{
  "d_model": 160,
  "experts_per_token": 4,
  "d_shared_expert": 0,
  "router_score": "softmax",
  "balance_bias": true,
  "router_cosine_scale": 20.0,
  "init_std_router": 0.0107,
  "lr_router": 0.000503,
  "beta1": 0.95,
  "train_tokens": 464300000,
  "steps": 7085,
  "dataset": "wikipedia_en"
}
Below are experts of layer 4 (counted from 0) of a mixture-of-experts language model. Rows are named router (the router's row for the expert), gate (a neuron's input weights, with its number), up (a neuron's input weights, with its number), down (a neuron's output weights, with its number) and show model dimensions 0-159. Each number is 50 + 15 x the weight over its row's rms, rounded and kept within 0 to 99.
After each expert's rows: a language model's description of what the expert responds to; "comes before" lists some tokens at least twice as common just after its tokens as in all text. This comes from a sample of Wikipedia text that the model never trained on. Tokens count by the router's weight.

# expert 10
router:58 39 60 48 71 40 77 58 42 59 38 47 45 51 55 50 70 33 68 50 44 64 52 38 52 49 47 55 74 27 27 38 56 30 39 48 42 41 54 22 28 55 37 46 28 66 30 51 59 50 68 51 90 39 35 49 29 32 54 37 36 53 43 38 47 53 57 57 46 54 68 42 48 63 55 28 41 55 62 54 54 27 67 40 72 25 65 87 80 74 52 40 59 28 73 53 67 58 60 34 57 27 42 45 32 16 58 62 23 28 29 56 35 55 54 42 35 63 40 48 32 46 22 60 70 53 65 35 66 75 53 32 37 30 78 55 60 78 56 44 58 41 70 71 31 56 33 74 25 75 56 55 53 51 48 42 61 66 62 28
gate13:50 47 66 64 39 36 55 60 51 71 55 73 63 59 47 40 49 66 44 78 27 51 28 51 40 44 42 34 55 52 51 48 48 55 63 54 44 48 51 80 49 54 42 32 00 38 65 49 54 55 59 71 75 59 45 64 55 42 67 50 38 37 34 66 45 40 29 60 32 31 25 44 55 33 54 63 24 51 47 36 36 31 63 50 58 78 61 51 30 11 56 38 48 29 50 40 30 50 29 54 68 68 31 41 67 69 77 21 36 58 42 41 46 43 62 51 54 67 36 30 42 48 55 44 49 38 69 15 65 53 44 52 17 45 40 45 68 53 40 46 69 28 59 66 50 33 22 63 55 61 54 69 34 76 82 71 27 58 59 38
up13:68 85 51 53 73 27 49 45 57 68 41 84 57 73 45 47 49 33 67 68 44 56 72 61 43 49 67 33 83 71 41 53 25 58 69 09 51 49 42 91 35 60 30 41 50 35 64 39 72 43 53 86 35 41 41 47 58 54 40 69 42 60 71 78 43 42 59 45 49 27 71 54 48 66 49 47 40 53 37 36 69 55 48 55 52 31 27 50 60 39 35 59 24 53 50 55 59 53 61 67 30 26 43 59 58 46 56 45 58 30 56 42 44 61 38 65 49 93 59 52 65 28 56 63 50 35 73 50 47 53 29 62 39 25 43 43 41 51 52 60 72 61 53 72 27 57 44 52 41 49 34 31 80 38 55 47 27 37 55 26
down13:40 45 53 62 21 75 39 37 36 55 65 41 72 46 47 65 42 54 65 48 48 48 36 17 50 28 96 57 45 56 47 44 47 52 55 57 59 58 52 60 29 38 60 21 46 69 58 46 28 85 44 49 48 44 87 58 60 52 79 44 23 23 19 56 64 54 46 49 76 46 68 72 73 59 64 69 59 63 28 71 34 61 47 25 58 73 43 40 46 39 49 67 27 46 26 40 24 59 61 51 67 52 52 47 69 32 59 40 35 37 63 60 63 27 26 63 72 37 49 86 42 18 36 59 62 51 41 50 56 49 39 47 72 64 51 37 35 34 50 54 47 58 61 56 45 64 45 62 33 40 63 45 61 56 70 48 55 48 29 30
Foreign name pieces
comes before: "o ", "a", "a ", "i ", "o", "e "

# expert 26
router:48 39 17 41 62 76 49 74 51 27 56 45 52 75 46 43 44 63 29 30 46 62 60 53 43 23 52 60 68 44 37 37 60 54 35 33 46 58 23 51 59 73 58 56 43 66 64 69 41 50 48 39 28 45 46 60 77 61 29 41 67 49 88 58 25 69 77 58 72 52 62 50 37 71 60 51 47 61 49 43 34 59 27 56 22 40 49 77 73 81 61 59 69 58 30 40 54 41 53 16 58 34 60 58 38 77 45 51 47 50 52 81 45 49 46 61 24 55 59 48 74 64 56 58 69 40 50 67 22 47 55 64 46 40 26 40 38 28 34 42 20 35 53 35 46 60 60 60 55 66 53 72 60 38 38 37 65 79 75 63
gate14:25 35 11 72 35 37 34 33 62 55 44 66 58 76 73 68 54 54 28 44 19 35 34 54 25 38 49 42 51 45 56 49 69 63 40 26 25 35 42 33 68 59 37 30 64 55 45 52 57 50 48 22 62 48 51 12 35 45 52 78 49 44 40 27 48 40 62 86 32 36 46 61 38 44 59 49 63 65 41 35 59 53 48 25 47 28 45 46 36 38 43 51 46 71 59 63 60 37 50 14 52 38 45 56 31 61 76 55 50 72 59 56 45 59 81 75 41 46 50 63 62 41 46 39 66 63 47 60 64 39 52 47 11 50 62 51 42 76 07 39 57 46 37 46 68 45 62 37 44 46 40 31 33 71 46 34 44 59 62 60
up14:79 43 63 37 46 47 36 84 47 23 48 22 62 55 11 42 36 22 52 35 51 38 56 26 57 60 18 47 55 54 43 31 33 50 64 65 66 59 43 84 27 36 55 80 28 46 26 45 58 35 57 67 33 52 68 56 53 49 62 42 67 63 60 57 69 47 48 21 52 52 40 50 62 42 44 46 47 54 53 64 33 76 50 56 34 59 45 36 51 45 35 54 57 25 71 58 44 61 46 66 52 47 78 45 73 50 27 22 67 23 23 55 46 45 21 26 55 47 65 53 56 52 35 58 29 41 36 54 35 85 61 47 52 54 42 43 75 18 77 44 55 60 49 44 54 49 46 84 74 52 41 48 71 55 54 44 64 46 55 46
down14:34 58 48 80 55 40 72 72 61 64 54 70 70 32 59 19 39 42 59 46 77 53 50 25 70 40 40 51 60 44 27 46 50 42 26 52 43 63 35 57 41 48 39 63 76 34 54 42 51 54 56 47 62 37 46 56 51 67 52 37 53 54 65 66 54 39 48 62 56 42 41 66 47 52 38 52 59 74 70 65 42 64 60 45 28 42 67 53 34 77 39 25 59 22 59 28 73 71 68 63 40 55 36 60 76 45 55 61 52 53 54 48 19 47 39 49 42 21 31 11 40 59 48 37 46 56 19 24 40 23 56 30 75 72 64 79 72 44 46 50 91 37 48 77 40 45 62 54 56 48 68 66 55 50 73 75 50 30 63 59
Past participles and verbs
comes before: "by ", "in ", "to ", "as ", "on ", "for "

# expert 2
router:53 57 46 73 36 47 65 37 34 56 42 41 39 57 59 36 70 37 59 57 41 61 47 53 59 70 53 58 48 31 12 37 75 64 45 46 43 41 26 22 23 54 45 44 50 76 38 47 53 44 51 45 88 53 28 58 51 27 69 41 58 46 50 30 66 49 30 34 63 32 41 54 36 60 36 55 53 67 57 28 21 46 43 53 48 65 57 54 57 49 81 60 48 05 53 55 54 52 56 56 32 54 46 33 24 51 47 60 45 50 79 67 40 54 83 43 34 58 76 36 73 60 43 82 54 59 45 44 91 39 74 58 62 60 65 58 60 36 70 32 63 50 43 60 65 68 29 40 29 82 48 64 78 39 32 31 64 56 60 50
gate0:35 48 68 63 40 28 52 38 70 71 46 35 71 71 24 48 57 46 65 53 72 60 46 32 60 70 53 57 69 43 50 42 64 25 42 72 72 32 74 66 35 45 75 48 36 50 88 56 57 52 93 44 50 34 60 66 45 64 62 66 17 45 59 50 55 56 46 57 43 35 55 39 26 44 49 31 44 63 67 64 34 55 37 50 33 60 83 83 41 27 30 46 34 29 38 29 26 69 57 41 52 53 34 57 41 41 54 49 36 65 52 51 56 42 65 36 58 48 41 63 53 65 74 22 56 48 54 53 32 71 57 44 35 67 87 31 37 67 42 46 53 59 28 46 52 61 47 38 53 55 69 67 71 23 39 59 20 34 48 52
up0:32 47 59 59 67 21 50 51 58 40 22 51 63 65 19 43 42 19 66 51 64 56 40 39 59 80 41 62 82 45 45 55 63 24 36 75 72 37 61 70 36 35 56 53 37 49 61 49 58 70 54 65 56 29 56 52 46 62 31 69 16 66 57 71 69 57 56 38 50 42 67 33 37 31 22 28 44 66 79 76 13 56 52 49 42 52 79 47 56 35 40 55 21 22 53 42 41 57 60 32 59 59 42 47 52 31 56 10 36 67 58 61 53 57 56 43 50 41 30 66 48 60 68 11 51 51 55 44 41 57 41 52 52 50 91 37 60 50 56 31 41 46 17 48 59 57 56 48 52 50 64 61 55 50 46 69 51 45 57 47
down0:63 55 46 37 47 32 51 48 39 25 17 48 32 66 79 49 47 35 27 23 60 64 71 64 51 64 57 60 49 56 44 32 29 62 38 47 38 77 55 62 25 73 32 56 17 56 56 51 62 74 36 70 63 47 47 66 67 69 66 30 52 35 49 57 61 35 75 62 62 56 47 38 76 58 38 34 49 52 39 84 38 56 54 67 82 61 57 38 70 52 35 37 39 66 39 29 40 28 67 43 57 51 54 33 63 24 54 49 43 29 53 49 65 18 52 70 48 32 35 82 24 45 72 55 47 42 63 58 32 51 58 60 63 31 39 39 47 70 43 63 58 57 47 42 41 60 48 58 35 27 23 27 60 42 78 60 65 58 56 31
Vowel-heavy name syllables
comes before: ", ", "\n", "u", "-", "'", "u "

# expert 58
router:61 57 36 51 40 32 83 63 56 35 38 41 36 63 54 40 57 46 34 27 53 52 32 38 55 23 58 53 47 49 59 38 88 03 27 66 51 56 23 57 36 76 39 51 46 65 34 38 67 46 37 74 22 38 14 47 68 25 56 35 36 52 29 45 33 34 69 68 38 51 57 51 49 38 59 40 55 58 47 53 41 74 47 35 43 46 48 42 55 71 48 46 43 11 51 54 57 60 53 52 71 66 35 60 24 49 63 50 39 50 53 44 57 57 50 60 59 54 45 44 38 38 56 58 71 59 43 87 61 56 46 24 53 34 57 65 21 65 30 66 54 53 57 58 30 46 30 72 59 73 48 51 39 32 73 36 32 57 21 15
gate1:63 58 29 43 40 00 04 56 24 76 38 35 60 57 66 43 70 50 38 48 66 37 48 62 49 69 43 51 77 54 53 46 75 76 59 32 44 35 61 63 76 66 45 47 45 09 73 56 46 57 72 48 29 45 49 52 43 45 59 44 54 28 83 40 42 55 28 58 59 39 26 57 50 21 55 25 70 42 67 39 55 44 30 36 64 34 40 40 37 47 73 57 64 40 55 19 34 48 60 33 44 53 55 41 71 41 27 49 50 57 49 78 49 34 57 40 62 69 38 42 52 47 39 54 52 39 44 49 58 50 15 38 58 39 63 57 58 86 43 47 50 49 70 47 34 56 42 70 49 32 35 61 34 47 52 51 51 70 35 28
up1:28 57 30 62 56 51 33 34 57 51 50 45 65 18 30 43 71 34 65 54 23 49 53 37 52 49 71 47 61 54 47 46 52 42 40 50 48 71 28 67 46 35 42 53 65 33 28 26 72 79 69 43 54 13 28 49 65 35 46 53 87 35 47 54 34 48 66 25 75 78 72 37 33 56 34 36 57 44 29 49 33 55 38 72 72 88 38 42 60 58 56 53 30 57 36 44 33 67 62 33 53 50 53 02 57 45 51 55 53 47 47 27 40 49 43 64 40 46 68 26 48 66 60 69 65 42 59 45 48 52 41 78 57 43 68 37 66 40 48 22 72 29 59 51 59 42 22 41 61 45 36 37 55 47 64 42 34 39 52 69
down1:58 37 68 42 18 42 15 53 37 67 67 72 25 35 65 56 52 39 22 53 51 58 41 63 17 75 54 31 48 61 45 33 54 43 77 53 25 51 40 57 51 51 44 56 50 14 48 49 77 52 74 29 35 44 59 46 53 74 51 56 60 51 65 57 32 58 45 69 70 57 08 37 38 35 55 69 55 56 62 50 49 40 41 56 46 55 39 34 28 54 56 40 61 28 47 42 31 47 64 41 46 72 14 26 75 67 58 30 35 45 32 54 60 49 55 35 62 54 68 74 53 48 48 53 53 30 45 57 77 81 38 63 39 54 66 77 53 58 66 37 52 45 23 19 63 41 34 40 41 70 66 24 48 34 46 49 55 32 56 50
Countries and names in tables
comes before: "| ", "(", "|", "/ ", "– ", "Racing "

# expert 34
router:52 81 35 33 62 77 42 67 55 30 38 22 77 56 34 50 41 49 57 55 19 28 63 51 62 22 52 83 58 53 47 43 35 55 19 36 70 52 52 39 43 48 50 21 25 50 57 22 32 35 64 76 84 46 58 40 65 17 43 51 46 47 59 40 54 35 63 36 61 44 39 50 61 59 29 37 46 45 27 51 51 23 63 41 47 54 83 44 34 59 66 51 45 40 56 59 39 33 50 79 31 39 57 46 40 62 42 71 40 40 56 58 57 44 52 69 27 41 47 46 97 54 47 52 55 32 28 34 39 47 45 64 44 34 34 61 16 55 44 52 52 34 54 42 46 66 47 40 58 40 46 65 50 41 45 46 77 39 89 62
gate1:83 78 68 17 41 68 39 66 14 75 57 32 83 50 62 41 42 34 61 27 57 45 51 83 38 33 66 49 41 41 72 41 40 47 58 72 39 59 34 63 78 41 30 50 39 21 51 73 57 43 72 66 60 44 57 61 38 45 52 52 26 56 59 69 35 48 42 42 22 33 67 36 42 43 75 58 48 46 68 29 51 36 57 71 57 34 19 28 74 48 49 42 66 77 40 40 24 42 51 68 24 64 15 69 37 49 58 61 51 49 48 53 59 42 38 48 34 76 59 55 36 42 50 43 32 63 74 49 66 46 36 47 57 45 51 39 61 42 17 48 57 52 32 34 50 48 40 35 38 70 53 50 61 35 43 52 65 57 45 50
up1:38 43 15 68 58 44 42 44 78 27 38 67 38 48 48 56 52 65 39 83 49 47 40 53 41 61 66 62 63 59 29 72 68 51 38 30 47 46 60 48 22 52 52 47 47 74 47 30 40 58 30 43 36 55 29 53 69 39 68 66 63 30 41 15 74 66 69 29 78 88 30 56 72 39 27 38 58 55 47 64 57 52 49 34 48 79 66 51 36 38 53 51 47 55 74 38 78 40 52 35 56 45 77 19 65 38 51 44 56 51 50 73 36 58 47 53 59 34 35 59 85 30 11 49 52 37 24 49 26 51 56 61 38 40 49 30 39 61 69 29 53 59 78 36 63 39 43 57 50 49 45 50 51 50 71 54 41 46 44 59
down1:39 74 49 45 72 56 49 57 40 48 13 77 49 61 72 62 66 56 63 78 53 52 70 53 57 34 49 55 35 38 64 69 29 64 50 67 47 40 56 56 52 29 70 69 68 45 61 21 54 41 60 61 35 38 50 59 53 46 54 28 60 56 46 92 56 37 28 42 50 58 22 34 53 36 54 34 25 59 73 58 35 54 50 62 34 32 28 50 30 13 56 28 67 56 45 63 68 47 82 43 57 80 51 45 63 43 49 40 33 61 39 27 33 91 52 27 41 57 64 63 41 61 44 28 42 50 45 47 39 40 53 55 28 54 48 46 39 40 78 63 48 48 50 66 46 41 50 60 71 27 38 53 31 59 67 44 50 95 49 34
Word-final suffixes
comes before: ", ", ". ", ".", "; ", "\" ", "\". "

# expert 20
router:65 59 66 48 40 56 59 66 64 57 52 38 64 24 58 55 41 81 51 27 70 54 39 73 41 46 61 59 44 58 28 53 49 50 23 48 57 63 62 49 63 63 50 28 45 58 50 47 45 62 38 62 17 41 33 57 61 46 30 44 53 58 55 58 46 37 55 63 41 64 49 26 72 23 52 36 51 49 29 88 64 55 57 49 69 56 72 46 27 54 65 48 64 34 45 59 47 45 32 84 56 38 32 33 32 65 64 79 47 40 98 30 38 30 48 54 75 67 44 54 59 52 49 38 57 65 68 71 23 47 52 68 55 31 53 53 30 44 54 61 51 56 52 74 32 21 37 52 46 44 44 79 71 29 47 55 30 73 07 40
gate1:45 56 41 85 52 58 66 43 43 77 46 38 78 39 33 77 58 50 50 45 63 61 46 35 66 64 65 35 56 53 37 60 55 61 42 37 45 45 52 56 57 47 61 55 46 57 45 78 74 52 73 58 56 39 27 41 65 88 10 39 49 62 63 55 52 39 58 28 66 44 25 67 65 32 35 35 43 34 36 49 48 72 52 30 61 48 87 25 41 35 46 41 60 44 55 48 48 49 61 55 54 33 44 37 47 81 37 55 48 57 47 24 44 73 46 52 65 36 43 66 39 26 55 66 56 43 50 53 38 67 30 98 29 70 72 54 59 55 46 29 23 53 61 43 39 15 79 38 47 58 46 68 62 28 35 53 59 50 45 23
up1:59 44 61 16 51 39 39 67 56 33 52 80 24 62 60 38 39 55 42 74 37 53 52 60 34 57 42 66 36 43 62 50 58 37 57 48 41 55 47 44 55 56 50 46 51 38 44 24 40 42 26 33 56 75 84 74 38 39 80 52 54 49 54 53 39 60 46 57 38 83 73 35 60 67 67 58 52 61 57 42 60 45 66 83 52 60 35 76 48 45 64 63 55 60 46 39 27 72 74 38 40 42 54 62 57 35 56 48 54 50 37 67 67 45 54 41 46 62 58 19 66 85 55 48 66 70 61 36 48 16 59 30 64 16 62 50 43 42 45 77 92 53 27 53 56 80 37 56 51 47 42 25 60 72 76 66 47 54 65 70
down1:40 38 61 51 69 46 55 41 64 58 51 65 54 56 35 57 36 42 62 61 32 44 50 29 57 65 33 44 42 64 21 62 40 50 53 65 51 39 70 27 76 37 50 37 45 64 52 30 49 24 38 46 60 44 38 34 49 52 57 55 46 35 29 49 48 65 37 21 63 63 52 70 31 70 70 56 22 77 46 57 62 41 39 45 32 55 55 47 66 88 80 14 71 47 70 37 70 40 50 38 28 68 81 46 56 57 81 54 61 25 53 26 44 37 45 35 63 33 69 60 43 36 45 58 65 67 50 40 64 86 46 44 48 41 53 59 86 70 45 31 35 81 31 63 46 75 34 41 50 56 56 44 43 41 32 66 69 59 68 72
Table header cells
comes before: "| ", "|", "(", "details ", "date ", "medal "

# expert 45
router:30 36 40 64 28 91 39 22 59 56 41 42 45 38 65 45 72 54 32 34 39 66 40 44 59 63 63 69 45 39 53 30 59 42 51 19 47 57 41 40 25 58 33 62 49 57 43 54 60 45 55 61 79 53 42 65 73 53 43 21 51 55 62 39 43 44 62 42 57 48 35 88 62 57 46 55 70 56 54 33 32 35 50 54 77 26 62 50 74 71 42 84 53 41 63 24 51 49 41 65 24 16 73 29 30 43 37 59 66 52 38 72 32 51 64 47 55 72 45 56 61 43 56 41 37 46 59 31 64 47 56 45 85 59 76 41 30 65 52 28 38 45 51 72 51 60 53 54 21 65 27 53 78 45 53 26 69 47 60 48
gate3:62 62 47 48 43 52 26 81 47 33 37 39 60 57 55 54 42 40 80 70 41 49 67 53 53 28 42 20 57 31 40 69 37 30 42 67 43 79 41 62 27 68 49 60 51 34 57 33 54 74 43 56 62 55 72 44 42 71 64 36 60 50 42 59 64 30 32 57 56 61 72 40 52 45 62 74 46 51 56 31 41 62 29 65 64 48 51 23 70 86 45 80 49 47 35 57 73 62 52 63 47 39 24 43 06 55 60 38 39 58 47 68 41 46 55 63 49 69 40 61 48 43 52 73 51 56 55 36 36 35 29 59 71 48 32 18 55 53 73 52 50 25 36 67 20 12 75 53 51 47 38 53 83 44 39 71 46 48 45 50
up3:58 49 47 72 36 43 66 70 43 42 46 41 68 38 52 67 55 53 22 63 36 58 60 53 60 79 53 31 34 59 70 70 52 59 46 72 77 41 49 47 34 69 51 51 70 56 65 46 36 84 70 51 64 41 70 38 31 77 40 34 41 52 66 53 30 33 46 45 65 46 59 64 52 33 62 80 54 48 70 31 52 60 34 32 20 46 48 62 61 68 33 54 59 45 52 44 55 44 38 35 38 26 39 21 54 57 57 48 34 30 58 51 51 39 76 67 46 54 67 65 54 51 52 36 65 70 52 40 31 50 70 19 61 16 14 65 41 68 67 56 58 12 78 72 24 37 68 57 42 45 34 36 57 58 38 75 65 37 59 56
down3:50 57 58 57 42 27 64 50 25 41 38 37 59 49 44 50 51 64 52 34 55 42 25 20 50 62 64 79 56 37 60 33 63 69 50 51 67 41 55 57 44 44 45 53 44 49 41 39 56 64 46 40 40 45 55 76 51 97 33 24 50 53 70 38 47 60 47 52 24 56 52 30 39 51 68 29 70 53 29 58 56 42 57 16 39 57 24 60 42 32 61 46 51 24 57 64 59 51 43 56 56 60 73 03 71 41 43 34 39 57 52 46 52 52 59 29 55 32 78 60 80 63 50 42 33 36 37 55 84 64 43 35 44 59 15 89 52 38 48 54 34 65 54 46 65 51 24 39 69 52 59 52 25 29 15 58 53 67 64 54
Inner syllables, mostly "o"
comes before: ", ", "-", "el ", "ch ", "o ", ". "

# expert 21
router:48 33 49 31 39 73 58 46 45 51 58 35 73 37 77 33 39 22 40 38 37 35 85 51 66 28 51 69 31 63 55 40 48 43 19 53 72 43 43 41 46 41 44 56 62 63 64 41 31 39 46 60 33 46 39 38 53 12 14 47 69 27 64 46 50 47 69 71 41 67 59 18 61 31 49 71 50 64 42 68 81 78 60 43 54 43 59 62 48 75 63 64 24 21 69 61 30 41 38 37 55 22 63 51 40 50 54 63 51 32 81 69 40 45 75 60 34 63 42 57 60 34 60 79 54 42 41 50 52 50 52 65 42 79 48 57 36 47 28 45 65 42 44 65 39 38 40 44 32 58 48 58 39 44 32 42 53 57 60 83
gate1:39 41 64 52 61 49 44 60 59 71 60 33 97 62 53 37 29 80 76 55 48 55 58 37 54 68 47 39 32 43 64 74 39 42 46 19 62 52 46 45 52 75 73 39 67 66 39 81 53 37 56 61 47 57 69 50 60 48 35 40 54 55 46 63 65 49 56 81 22 49 47 55 58 39 57 65 57 62 63 31 54 34 81 28 70 66 64 34 69 30 44 65 55 46 52 26 48 67 74 47 59 71 48 73 46 49 58 37 56 33 48 49 30 29 21 32 21 43 39 64 49 51 58 38 60 57 36 59 34 79 45 36 07 65 64 54 52 45 44 47 39 51 26 56 36 61 55 34 50 36 19 72 51 79 37 46 37 44 64 62
up1:38 45 49 55 58 26 59 48 48 31 44 60 44 79 38 52 82 24 70 59 54 16 43 51 45 58 32 78 32 53 67 64 60 73 66 85 49 82 37 12 41 49 39 44 44 51 42 47 57 51 40 50 72 40 53 56 31 45 49 56 46 38 79 55 34 63 48 40 46 68 81 48 41 57 47 50 53 36 63 43 74 57 54 55 17 47 38 56 55 45 45 79 29 58 44 73 52 42 36 66 33 67 50 02 47 33 53 49 58 68 47 38 58 66 50 56 47 63 63 33 21 63 67 66 41 31 32 34 56 47 34 55 40 55 21 50 32 39 60 43 50 53 55 62 69 12 23 46 45 37 64 37 72 37 70 43 40 41 34 53
down1:41 07 49 56 31 54 60 65 35 47 44 47 62 51 47 36 14 68 64 57 50 52 54 62 51 39 50 72 68 59 42 63 65 36 53 57 41 34 51 49 62 52 30 57 48 58 53 36 33 32 53 78 72 18 71 64 59 52 88 59 36 68 39 53 59 48 43 62 51 49 42 62 42 61 57 32 44 81 58 50 43 33 47 48 27 53 44 54 67 47 54 64 41 77 45 38 45 68 53 28 69 19 39 50 27 68 27 46 31 63 60 63 26 51 43 53 01 41 60 62 32 44 56 32 78 42 20 38 43 39 40 27 76 57 62 63 36 47 64 45 45 49 52 58 58 64 58 21 68 38 62 42 40 52 18 43 23 31 48 29
Infobox and succession labels
comes before: ": ", "==", "| ", ")", "by", "), "

# expert 15
router:38 43 21 40 57 50 38 34 49 60 31 38 32 84 40 66 87 47 27 51 53 24 40 68 49 42 34 79 66 58 22 67 60 53 38 22 28 38 58 53 61 56 47 50 29 39 78 51 40 36 57 46 25 49 56 53 44 60 53 36 50 42 46 65 31 76 66 58 64 43 46 30 55 55 88 44 71 39 37 62 44 65 22 40 19 85 43 55 27 60 54 44 64 48 44 24 28 59 62 52 67 54 50 42 74 39 55 59 42 57 58 72 41 78 42 41 30 26 59 47 57 38 43 46 41 42 59 63 49 41 18 66 62 54 43 52 34 35 46 11 68 67 45 65 49 69 42 63 56 53 40 59 48 29 41 42 80 51 47 60
gate1:45 62 70 30 28 52 17 65 50 43 62 65 62 34 34 69 68 78 41 35 65 44 73 58 35 81 42 70 36 53 50 58 46 60 38 53 50 31 63 62 49 61 80 51 67 42 44 43 40 52 28 50 66 58 54 55 71 52 53 43 37 54 58 36 43 50 51 37 53 66 48 53 79 53 54 51 35 80 46 45 70 30 68 69 70 73 54 54 27 31 59 76 54 64 43 33 58 58 66 82 29 63 47 62 85 71 73 32 50 19 50 51 33 37 42 55 57 52 86 48 44 40 89 31 60 33 60 60 48 45 36 62 13 45 48 56 43 46 59 41 35 33 78 38 60 19 41 44 71 47 51 67 56 51 54 56 40 59 49 35
up1:39 37 46 30 34 42 15 55 69 30 72 37 65 36 55 74 75 57 63 19 42 41 64 65 38 50 56 66 41 50 42 75 60 45 29 38 57 36 48 60 27 73 75 51 44 60 25 55 45 57 32 46 64 81 47 38 62 73 51 41 49 52 51 30 43 69 60 43 70 60 37 62 40 77 51 40 37 78 41 41 41 34 51 59 77 50 47 57 31 39 60 68 53 47 46 46 52 43 70 56 31 63 63 49 63 55 89 35 39 36 62 39 50 08 33 63 59 49 86 54 48 33 67 15 65 44 51 56 39 38 13 70 44 17 34 62 38 36 32 39 34 44 48 51 52 35 52 31 55 42 64 55 47 69 48 50 34 57 55 47
down1:60 36 48 64 41 52 53 35 69 57 30 25 33 23 44 46 50 56 61 86 47 46 61 33 40 42 15 37 73 29 49 40 33 61 67 74 67 45 52 46 26 50 63 43 51 53 66 79 46 64 92 41 45 46 24 72 28 52 60 78 27 70 57 49 20 29 68 33 54 61 55 42 50 51 37 69 53 52 56 45 50 49 39 58 45 45 45 56 71 49 31 27 22 40 61 62 52 70 54 43 75 57 43 13 77 23 47 67 47 82 37 36 54 71 49 62 34 46 19 85 58 57 35 60 58 70 65 49 55 35 46 48 48 53 53 45 52 55 27 67 64 72 53 63 61 64 44 60 43 68 42 58 65 57 53 57 51 43 40 45
From and transitive verbs
comes before: "the ", "his ", "a ", "him ", "their ", "her "

# expert 56
router:38 79 64 37 21 87 35 53 34 32 48 32 68 20 74 43 47 53 53 53 52 53 48 70 68 53 81 47 46 45 38 52 55 41 38 39 62 68 30 32 31 50 65 37 44 18 56 65 41 31 47 65 62 49 51 48 54 44 45 66 46 60 50 24 59 43 48 53 33 36 66 34 73 59 50 48 47 65 26 63 65 65 79 52 63 65 54 41 80 70 51 64 50 35 38 41 42 57 45 57 28 35 13 42 30 57 66 66 36 21 40 51 56 51 57 41 50 50 56 31 36 54 52 44 53 72 42 71 54 63 57 52 50 56 50 78 29 69 57 30 67 28 48 14 34 61 50 35 16 42 29 86 59 61 70 47 71 35 50 43
gate1:39 33 54 56 40 54 42 33 50 46 51 34 48 63 33 81 58 57 55 68 30 61 73 37 30 51 54 38 40 29 75 71 49 30 05 33 47 34 49 63 34 37 76 59 64 74 65 25 66 54 77 42 49 22 49 48 55 24 85 58 28 66 50 50 37 46 31 42 46 44 25 46 38 70 23 42 59 70 30 54 39 51 71 53 44 66 53 42 54 57 52 29 75 37 63 64 42 67 71 41 58 15 63 41 71 53 19 16 54 41 40 63 52 40 46 49 50 55 69 68 51 53 54 33 69 69 54 57 72 58 50 46 75 47 38 53 30 56 39 40 28 74 60 36 68 66 47 49 22 50 41 46 40 49 41 40 50 66 39 44
up1:61 57 50 29 58 47 50 57 46 48 51 58 39 30 68 28 40 40 44 48 57 49 34 55 56 49 58 62 64 62 25 31 43 68 93 66 62 35 43 43 80 42 27 69 42 25 40 53 24 46 23 68 44 67 42 45 50 80 15 56 72 30 45 40 87 38 65 50 43 58 73 64 60 47 61 56 51 31 58 39 60 48 43 44 62 47 47 46 38 28 62 79 10 54 42 35 57 40 24 49 25 87 36 54 41 44 76 86 56 58 44 53 44 46 41 54 45 30 55 18 57 55 37 60 55 34 56 39 34 45 58 37 29 63 64 37 55 54 54 58 62 25 42 73 48 37 54 18 76 52 54 55 63 41 67 64 47 36 46 62
down1:29 65 49 61 32 80 14 46 20 54 55 41 43 43 54 62 42 63 66 63 68 99 54 61 28 74 39 36 23 51 69 39 34 56 43 78 43 42 59 55 74 56 54 46 61 46 70 40 45 68 60 47 47 46 61 33 30 49 83 54 45 57 73 20 54 74 49 20 62 33 44 45 28 35 59 29 68 59 34 14 54 58 62 70 32 68 58 71 52 40 65 47 34 27 37 76 49 53 46 32 59 62 53 23 48 34 35 66 38 66 54 48 37 57 40 46 58 45 67 66 76 55 60 43 49 49 47 75 73 71 48 54 48 48 55 42 50 54 69 55 59 52 35 57 51 50 43 38 45 22 41 34 76 60 49 45 48 40 34 73
Section and table closers
comes before: "\n", ": ", "\n\n", ")", "mi ", "mi"